config = dict(
    n_layer=14,
    d_model=160,
    n_experts=16,
    experts_per_token=1,
    d_expert=256,
    d_shared_expert=0,
    activation='swiglu',
    moe_layers=[0, 1, 2, 3, 4, 5, 6, 7, 8, 9, 10, 11, 12, 13],
    router_score='softmax',
    normalize_top_k=False,
    routed_scale=1.0,
    balance_loss=0.00204,
    balance_bias=False,
    router_z_loss=0.001,
    init_std_router=0.0174,
    lr_router=0.00189,
    vocab_size=8192,
    norm='layernorm',
    norm_eps=1e-05,
    tie_embeddings=False,
    optimizer='muon',
    lr=0.0109,
    beta1=0.93,
    batch_tokens=131072,
    seq_len=256,
    train_tokens=727000000,
    steps=5547,
    dataset='wikipedia_en',
)
Below are experts of layer 6 (counted from 0) of a mixture-of-experts language model. Rows are named router (the router's row for the expert), gate (a neuron's input weights, with its number), up (a neuron's input weights, with its number), down (a neuron's output weights, with its number) and show model dimensions 0-159. Each number is 500 + 25 x the weight over its row's rms, rounded and kept within 0 to 999. Numbers have three digits each.
Before each expert's rows: a language model's description of what the expert responds to; "gets" lists some tokens that make up at least twice as much of what it gets as of all text. This comes from a sample of Wikipedia text that the model never trained on. Tokens count by the router's weight.

# expert 1
What it handles: Table cell separators. Pipe characters dividing cells in wiki tables of results, stations and election seats, plus semicolons and line breaks between rows.
gets: " |", "|", ";", " El", " Tim", " Sa"
router:482510520518460518491502474524482481538480480488506509478527513492499527546484516483513488492505519518501511490489489524493497530487506504521452479484485505490529479498459504554507542450462445525440506529526489518508530492487511443449491484518507522492507470499517457494498495497504539456473522483522484525490538509498539523513527512532499505512487465469508470545488499494490497513464521502511518468495570496527488492483472564503436506525514520439531499474488491485478514467502450
gate0:481522530523464494533529496481499543523510506486517520522493508525506539524573479482483499527481501480540487486514474527482484499490523490546471458534510479473493483520520513537485448479502456486501512493516473464487527515486446506504461537515521492473437508448486502485490562539516499482544542515521472518470514505496480498510537509516479505493467486486542498497516520511534432512494498444480522507494529487508511496464480493483500513521487481482531488499539456490498517489480465
up0:490526474515453515530533557529481551488491525501486540493498478482451548516533511502489501488523529468528482501500504536465484489469441497513466518495515510449451489477529522509528477509522474505478516515515486523519492548477458507516455523562516509467471517466489528513478507503489513529499527507483486515457492519487494542491511505483495516533497509489506498527531494507537417486485529460516538473512523524519525495474507500464494512504504467493549480478512488495499495522480467
down0:497483484477549508520522516509505509465487542482517468497510489510518446489460512485502479487499550501510473481530491479504489503519520525522512486477498530509473495506558536546470515470444531514504510498477494483455462504498547521519520483479480472540523437500523496488528440524488506507544469461543492496494507489467470499519480491468471501528521529493498471501487513527508559490537538553460506485498494494508485514509504501541489492507522492534482470468464494502495437506526522

# expert 10
What it handles: Periods and war. Full stops at sentence ends, in URLs and abbreviations like i.e., plus capitalized word starts such as War, Har, Law.
gets: ".", " War", " .", " St", " Har", " $"
router:501444525468510527488510448530515451515482467488510490480500500513513552522521482513504503470501527536517474476478441478498506518522472534492476497468488488507494465470533534534487550509518451524484526549508516477494545474500473482475519468527487499490503485523496485483474524504462492471507518498505470490510524529526518552488536508530496525495501509486518490520543500519524506476495489515479518437503500535505505496511516567447487499528546552468525522475490484499463474508473508
gate3:525468537550504508533504468450496538532520535495497509507478492492503523476471469504474450517466476520514516509485513517480520487485527532476506465459477505514556491508561482524488489500477531493503490514468478479532540483475497510513555530501500525507475483523472468526532512504492522515441538489502535484512502497484471535498514453499497506538492460520510454475478507518487489513536499445500505483521509567493504446450498532494503499492527502493502495455471506482543518488497511
up3:491482489496466486449555487510499517525486523541476536522484487503495480508526502450514525510506503481483465507493473491470496540531457479525501534538498498470437490485490484498520480510503513451539497558526512492531484526517507512514486516505501519422532455485549516500498494488487509498532458543478498490507500526520520488499483478521492528471512475480493527490477538451477499513425490526498542491495486532464452524530493513544513467524483508501508520505508502499473502484519469
down3:489481504479519484499526549507511499518476491532463476510452519484505502472511520499500511529487532536519539491503505515513497481471487481560500490505547478545525470508511532499534468485488466509496465504468484559466475476463548474505520513542475510510482483517487459464442518523494492493520499509462516480512483485475545478514455489463504496506482488535527476503503512475520488517550496485482511561500485513508493473530538557493482536457506527475512498487450486466515510532474484

# expert 0
What it handles: Prepositions and connectives. Prepositions, conjunctions and modal verbs in running prose, often after a verb or noun, such as to, of, than, with, could.
gets: " to", " of", " in", " and", " for", " with"
router:530504501487443502507530452529491466510521440486503467505474521482481476532485455505496483460488497501497498468497484503464497529509434569481487471482495499495532470490520527541523536483475460513500514508504564500501517477526492495466514484524482524476492508492546475511484507483492516492478473495550482505488546515525538493555514480531482504493506491468542460508520511511498531508471499513495463496501522512512491498523528536455472494466503553495498517508539515487466476476489454
gate3:476503486498494474463496501520457489475501541513522517500552505566529542487483533531463499515554472496500541527473551490565477502443501508483512529484517524474467505513550456451498503510507463491523508518459505483511475548491491527504506491528467524508505519511527510543491482450469445535494556513529496453527492495482485465492459462506489517498488476505492503480508487478487545493495484497487503475500522513517488508490482524493511497485457485508479489514480476501542509504483520
up3:457520489476520461510501522431489497577471482521518495513520518544494509553570533499519458498505484464521499528490526503519516496451506485521479510522525531523490515489505471464512469524475532498490511524505479474500467499445544493501504462512486450522513488485494522479487515518541479497425494503523531516507507495554497465517491522500461495472487473507482504503490507493529512483512496533491501514497495476477514513518512548510477479502507477493462507489514479459534490500438499
down3:483487501460509444498517527499492504480477555506505519492548463534532541522531512490507453533510515518541505501485547467522471525467479480503481494474518510497471511505472507480515496515470481465459487497456485469467496511522484502494476485481468500523496537459525547526528515494475453538490503499536514511523502481455449476524491535514482503480505502467492478504457537484499511465539510498518562467521514499538492512505507498550498491517483479488460516495510450509532525520523538

# expert 11
What it handles: Infobox field punctuation. Colons, dashes, equals signs and field names in infobox lists and headings, such as Born:, Coordinates, Genus, Years active:.
gets: "-", ":", "=", "\n\n", "  ", "\n"
router:500471512491516512514545475530504462527476486499525505520459502511495515538500485495495516485436501483502467516512527532475503512519510511534481488517487480529544439551479530520499548453499482506497519517507481549489520509472499468500533521486492495521494537456507467516498519468508519505523524492538457511461527479517494548519542491528507473501493502471508514499510497479513500490469481495452502446485538467511493472516530516449507461496520557494545462483477491486440510471481512
gate3:489478519495531486476471497517493563534508540518506530529477512513560511470490488486492502431496498482464484489521471505491487477505500509491555487502520505527522487495514461455503493450495482500503532530469506487479505472495517518526444511519487492546560485483473533472475527496506496498506476469502463455477507514476512459533510456520493511510466524430535487494527522509448489515519499501519503464522541508479502503506513514466483466516529492552513509536534508508513535507500516
up3:517494513512507517496539495455493475474478503449492460511500503495479521485517504491509487456484474492558486531494551523487457527503507524501465491483470511489485513494485474473438518483515479513441516459529529456503473512512530459500472499468514495432478495505534511528527503516478479546537481533462520526512504537521488507485530524533526480495510529543484506533507484508536542464472490474478488542502488490507504532519459518511462495474531540481478475510511480510495541491487480
down3:472464479506488536491508548497536481497485505469494486474504490503534495519483458492489525518499544483524471495544485500498517482502507462528508521527495518489477514490506526481499515511464529508515487512478530491506456490520480446488493476462494525445466533514502460546490519478473517502489520538435482490500509524505507572479505457485457434521502513512503533468493551515472529528479498485510504533463501452539517507530511480513485542521534460466500478505517523517500485537505498

# expert 3
What it handles: Common nouns, pronouns. Subject pronouns and relatives such as he, who, they, and general nouns after determiners like family, children, hospital, history.
gets: " that", " he", " it", " which", " who", " He"
router:519481545465453475512512471502464486513499475494503504521503533558490550540516476498503497468498525530506484494440492500527503519481485575508500481504553479514518476491470509501501553491476486515502526557539517493487521528496503488440510488509500479502482494503544507486501478484482491502480486494509476545461509498516509575527525477524475485488516511498483497525501504467489518520489494499514497489469529483496488484501532463410493484474521556471516522486517472468474489511494499
gate0:485476508523497465504468504521454507506490479548513489489508476531506531503488468474489530474491491456490481507515530503503475558513479536517512516537488477484519502501505485522475543480466537464510463473513440489513494516486528493520497509479487574510500525516540528519507512484518490556500522480524467513540480483450521509470462516513516478528470526504459467508504517465517502514486493498477535499495539496471491496487506473423472537543483487514503503481495494489465528445514536
up0:503514510517506509516510480498499488454477473487516556450466518530491490506492528544550459517524513507521493502471532529448482457492525466519474494512515507460487489461475493505510512524533515468505484534516533492501497480496499513482472445537492493488485492512500505497489487502472470452480465519502505454481463504525534502464502481508483483517559483500494535569484486477522536492505523516529472527471503493562527509516546517522499489492525547501479468512515452459501491545485497
down0:501497479477501501485484482539499501466515510526463504488482542506509492515490472533461481505469454521489498509495496487468471526584481480478488507493482508516557542513484485517522480523528467510472524526508496520476477538483511472480509485505511480509514473489488467501499533495504486509533491548522509485482537523501478411513516478547496476444480483480533487463496493469456540473525520544477491468513451498505505523517496542516499497515471547504539507526521526538498503492530482

# expert 13
What it handles: Determiners and modifiers. Articles and possessives before nouns, such as the, a, his, their, plus adjective endings like consider-able and reason-able.
gets: " the", " a", " his", " The", " an", "s"
router:539507508504489504497521495499479486505485458503515511492480537510511498535476490477516486484480487529493505493530476485488536519527479574515442474477498483483519478518496498533532549491478493509505523498532549476508514516498497455474517529519462523498452488473512492540525512506475493454473467488559457570480483520513510521475539487488440516511500491476459461507517513513499522536487477444491485491528548506466502517492490500439471519479512535466503502495497491473498462513497486
gate0:471449576513459481506493533499535514547468492506478503505460502479473482503510541519488523474521507489501471492491502495477583501517495498502495496483450540490513526435486499520528486505517494535453529539510487531491487495488501511491481438523509503492532484522504516486488521493471514484464522491523520519552506506456514466471475518514478496503487492487494484499529505503426526537501474531484533522499518540448504472476475519498484505525461498512487504490542503493509491472488529
up0:482484523512491523523488483498518502504476484479522517469483497487493502458497508520491514495544537459516482475528541493527476545548518481503518511483459523518485549506499479481486512493511523513476508503494496539477472475528531468503484486507481482542530475488475533540495470475486510500467480465481481473475497474472444528551526527483496458489490468476483527548511515505506518514453469482524493526456508543530503550482499565494525471540499529529492491476551528507460525492524478
down0:462501462531509532467524460501534448497505485518510475512489524485489519545453485485481534490510482541522511497490455501502512453491496536540517478514554473509498497510474539513487523480495480515495497497530535490460520510541530536534490489483504501505545503509487502500488476460475458546467484475483502478527501481514496532503491482495547469499503452495472461507511550501546549456480505527539480490482487518479494526504538474518527518508446519499478528462484522479529484493483478

# expert 2
What it handles: Capital-letter codes. Capital letters and short uppercase codes, mostly in tables and lists, such as country codes BIH, KAZ, QAT, and U.S.
gets: "d", "D", "S", "A", "O", "L"
router:483529517514479504522473479520517526470483482502533480498497540522510490531486527505478494491498514471499501504485522471465486513514496550518468522490538472468521510475483560525494518475452489501485512524546521519511517472546474465520562479520476506528499475495502505491451500506497496471525501468530485508501496459526537501483503461556455515485504471475536505520541523500496488515513491526538518467483526519499474488496548560459472522508496529450504468451483487479493463519476465
gate0:515512502525507480535497501503514479486443466470513494528522502533569523532487503529488508510487535489537469504541476486499483522533475512556502470468533508538512467537525453488469490510491507481469495523515523506508517519476467433516458502506497554475500499475498475515491485514480480475486521485446520524503472466520451511477494437446489504500515516491496470496538523489476476546498474525512492517496523527466484485527506516508508475521516511513512465540492515499489554515528496
up0:509523513433516496526516527499478496508527489553525472502507500482528511529482511483529542503473471497453536472522472546505500507508528501481532495464493483512489479518503457473501517495475510507525484496561493494535492509514512528511440449484530485506509476506528481489526551490492531508495473545522505455487503536465507456472480568508494450461486520487523500487494515486530468470451478475492519494525474523513528461482512471512464516512475463524484501492536503513525472481497518
down0:535529552509535501518506521529503435485494505475482481539485481509510472547455511444544514522515538516524537491514502465497477529473515517483509523515483530503520471473492494544517532550513463518452454480499515506466546415496461495532513516519523473497513514510517477527509486504555510510495488473516475498511543513509444519529495481499476506503512480487474508477502483509491444526468513468529508520487486482499514479491473482490486494491521510481512493485494523482504463507458488

# expert 4
What it handles: Place names and numbers. Names of places and people and their endings, plus digits and scores in sports tables, such as Washington, Brighton, 3–6.
gets: " 1", " 2", " 3", " 6", "ton", "1"
router:494505498463505488500489485500519498499473491479509483519485527513492499532512500466497497476471540479487511495492467509508478525517467526500487463506496493483518491510473513506470583495486482507509513571501501516498518494488478481469521511490516512517497495481528494473483507481502511461504493470518480502475480497562536491497502468528463539479515494488477485489502492541490501538488501544526521451510583503494509547523509576458497449506554505453544514447474483521460495463528503
gate0:518495514528511485513562514470512485525507521485483488512529483483498431527487468521485479518517496490461472490508476492468456459524513528507527525515539564513486506508479548502488506476523520509528537482471532468494494495503510491471484495489499471491510492503487507457545465483458517522491491517528541523504513505514497479524483474479500496502542485519516503463503474578506497530496497480496436506525499530464536515511525468535511474521510492504471457473514476492515422527479481
up0:479486488518492469497481511498526481495493485488485575469512499524512529535507522484488540527482500466552498489497537483474553536510483485524504494489471480485499474514494464478523472506489537499515501526512506523460495515506511497508429472477486531516524486486537520481480520551485472490460505509479508491510508497506471533485459558507492465484473549513539443523502502522503552458505504452494547465479516484529467494511513502447536469500477458524510509519475478505486528500507509
down0:474513503468515530515445491486531512514486479525475502519480531477471488434520487531475446546498514473513527524498509474490512488534479474458492502494469506478533512518475479541506466450483524532516487483492478524520494503489532520524539511529515470568521503541486476450495534470535515456498520487460512501530502472523489489510509538519487518495534549514493515547511524471480522496512526485459475482479488484498465474517483531476516486479492543513466451529496520491494518491503497

# expert 8
What it handles: Foreign name vowel endings. Vowel-final pieces inside non-English names and words, mostly Slavic, Italian or Japanese, such as Uppsala, Lusitania, Vasilisa, Ethiopian.
gets: "a", "ta", "na", "i", "ia", "ka"
router:495511495525484487526506468488523508526507492521490471507480491473512498539469474517509476516499520543477496505475518549471519519527519538498525472502523476510519492517509516528533521491506511500495512502513507470497509501481465485437524505468492521498475436531534461497426509484463523469437498520529496517531497505540520508489519485561483533500532487503456470486492489525513514515500501508487510473505500463478521492466498517454509509510487533451521540439540465516489465445539490
gate0:464522520504474507475500526487483496468478482502459470542461522529485482490500478554507501516489568493478463468496532506489529483519543530506525511507547480462500441509479525509465566507530499506506478496490509479526519483472490480486516532504494511513470551486525478522512511462480473509490499499501491510470470512487517493504458491485514486475537497493470496474488481481512487449525497530472524523466495467505554502476544515500481511525507502490445545517514495496555482513556466
up0:454537467484479499511526502495502510521493528488492497494474497500503492522554503509498511523487528475496464517478526518498457521470522465504493538507522434483547477541542507530515496500495492456437487485529483496448508491511497508507536485462527546489482511506492490512461497505524487535529527473520466503485496499501484457533503458511505504506523557492504470529512471505534475505488549520464493439501508490492535525467490514463465456480547463524535479499504516495526462505525490
down0:506543493530495494521534564495489504524479500504479501484549529524470459502479525501510484503485497516526524501491481440502493507525506496488511487482472511517520495499469518491459451503507484528467523513499523503525528447484482513484498482510531491524435544548518479487492480447526484510475518524525526529488531519505505526478502488513503456500531456502541484469490475447468488491516514510506463490523532494465532464474526447496539516504484496527466481510495487523562465536471497

# expert 12
What it handles: Word-final suffixes. Final pieces of words and names, often plural or noun endings, such as -ion, -ions, -ers, -s, -ies.
gets: "s", "e", "y", "on", "es", "ion"
router:492488508479474531495536475488450499467487501442509454484484506512501521545492478517478534488527491529513534463482477492499536519492451542517499463491508553506506468484506548523501508463509486489514507489541512480499544478524489484478537521500546515543485479487534477502442522499510519450510467508535476497539479480506514512522534470477474514465528481510520469550518488495519529526503493481507463462444529485508522498492518517487487501505532547453518524477497492497527461505504488
gate0:524512514513483496468473539538512469501488489536479469468498492461467494503490465524532498521519527469443537513513500468527487511518498511489566456482510544510507497533499489528482465511501487506520544510500498552495530445497493549457455471487495512482519464502543507464523483487478502480524519497506502510482485487498454461523537518501487520483554493478512480481511501485428555514500493499477549488488491474484495513531502531464517501534506495530505454491493528524486505527521503
up0:498525527510519499490524468515527576482476494546512506489494486499483495501513487547513471489515438437494486511523472504493446465534485539475525472442491468530509463461501520526522511548480513499502514473504497514515505493512480490509455462476510528504501487502500468481522477548499520511549531509502516522490529531508519536525512492500549514519531540479457513468525483515494501490496511469464465493531500503494490476468492517546525538487485483506516479448473468507510502454499497
down0:457498471475477498520476525485515498489469499480507497514499524479499491494466541484477532568472519504511537475478504499480537522493545445496507493521474549494555498492525480529521550483491466529517498526521488497490482537517476448488503478504504498489485470469535487504463498493497490526460478462506527465482516519482515455507528514496488469510469547477559452508490527464498559469503523500529501461460492500495514509512514499491526483502510489520496528558526542520467506500506472

# expert 9
What it handles: Prefixes and line breaks. Word-initial prefixes and first fragments after hyphens, such as un, non, ex, trans, re-arranged; also line breaks ending table rows and paragraphs.
gets: "\n", " (", "\n\n", "r", "-", "c"
router:523513499506450517539532491487471466511498528509502491505518480498521527539480504482486521511537489547520481512490520507489509491552455552498482488475519486473540447528489490518536509518450481532490528482515520549488469482491508485509503517527512476509486469445523495488473499510509522504458461506528501514500528500489473557505519491539491483464496520484510483500501494514530459487473510514528523450493533489523474463534498535479433469482472521491546490525468540447488482505498518
gate0:500507497485470476528508462488482548455494492533491550515506476462494520454521494517507521519572499466507514544473520478454474464486504537525503490527519510512503480530480497494517478474500483519496468472529498490491521500499487538478492533510512500519503496545521503538479517462505515525512522495518457527505458483478433499517498499491470515490482486494506509468508534481490511507492484529529477486476569509501502471516511524529502488463478515512549491513547529482472551509434450
up0:495520493452493543483514483449503476502506491537534531492492502519451506477510496466458488505509524514531495513503502537506474510501486477532480481457485445503475527547525546537523516496451491544491475501483533480458473472464501488501521526491507502511469494555486535488503513512497551477475479473488498471490480509517496516517500508479460521492462508518515464487507445504483543470492495481519547519511558507519514483498481524515512475534488527524564497478485544474479482532504524
down0:514483506503498488519468504505540512499498475530526448496532499475537518535519502484497506542505500494514497480509462495543482470491497476486500533524489482468460486502512491476503495533436502512524508529470513490507497479505441481498491488452496521512498475476539507500533508475488553508484493511540514496507472459495486555468517534492512547479464471495478575463474487476482511506454509498497513507504491503497534500508473535488486499521476463579506460536511551458507522535478516

# expert 6
What it handles: Copula and passive verbs. Forms of be and passive verbs after a subject, closing parentheses and heading = signs, such as was, were, been, used.
gets: ")", " was", " is", "=", " were", " are"
router:535527504494477530504484492535492470529483488506519473459512555521472524535482471494481497483468502524473540513469515500498457522521500567524460492471501512493528490487513518567477489468492490502478479494485524509489521475491474483504524500500494486497511497499536503508465483465509477484512528446536471545493511459510534563501573514526467477483533483473462489510490498521529487505518531533486475485485501517520489513503510522453487492495510551436554509489516479480486502489494475
gate0:485499475509504497515512510512475511483496496476531478516449516480526524465531503548536522504492481458516474489514468528501471488501512528540481494544514466567506505501485492516518500531471528484522492508496509528513479484494535525487480503509499500503488520510524542485474499458500466540484459476510513535535537486516490541546511463495500448504526425550512490514506473519486505504476463487496536515427457511498486520534491484437487470500501498505484483505550490533490528467492502
up0:455495520448519518487504543494486524484519484519473508526552466504486472520486533507544457481543548457487500516503524472479490507500483465496482500464488512497496462517526545507458500494464530507511527512526491499532567533496466505493455478495500485469531517539519507476513514548494509460515519503492495476499488526503520466488478493499473547485471533494483492500462531445493519542528518513456479508493532475507505481492478507501491489540485550511522536505462536491482455498526494
down0:524493486465549498522506473508509537472462497494483519521527482484490505548519460491493501496491553497527485454544471486516466520481517490505500532479517523498488502500499525473453505471491503484515547456493541512539511490482496539463556477544511484484487495524479481482513521492528507454552493530499516459492479472498478504514505473543516475491478535502466541520492523478490525480471544521516430460512495478489474490490494527508469514521499515478485523487474534525490491541509442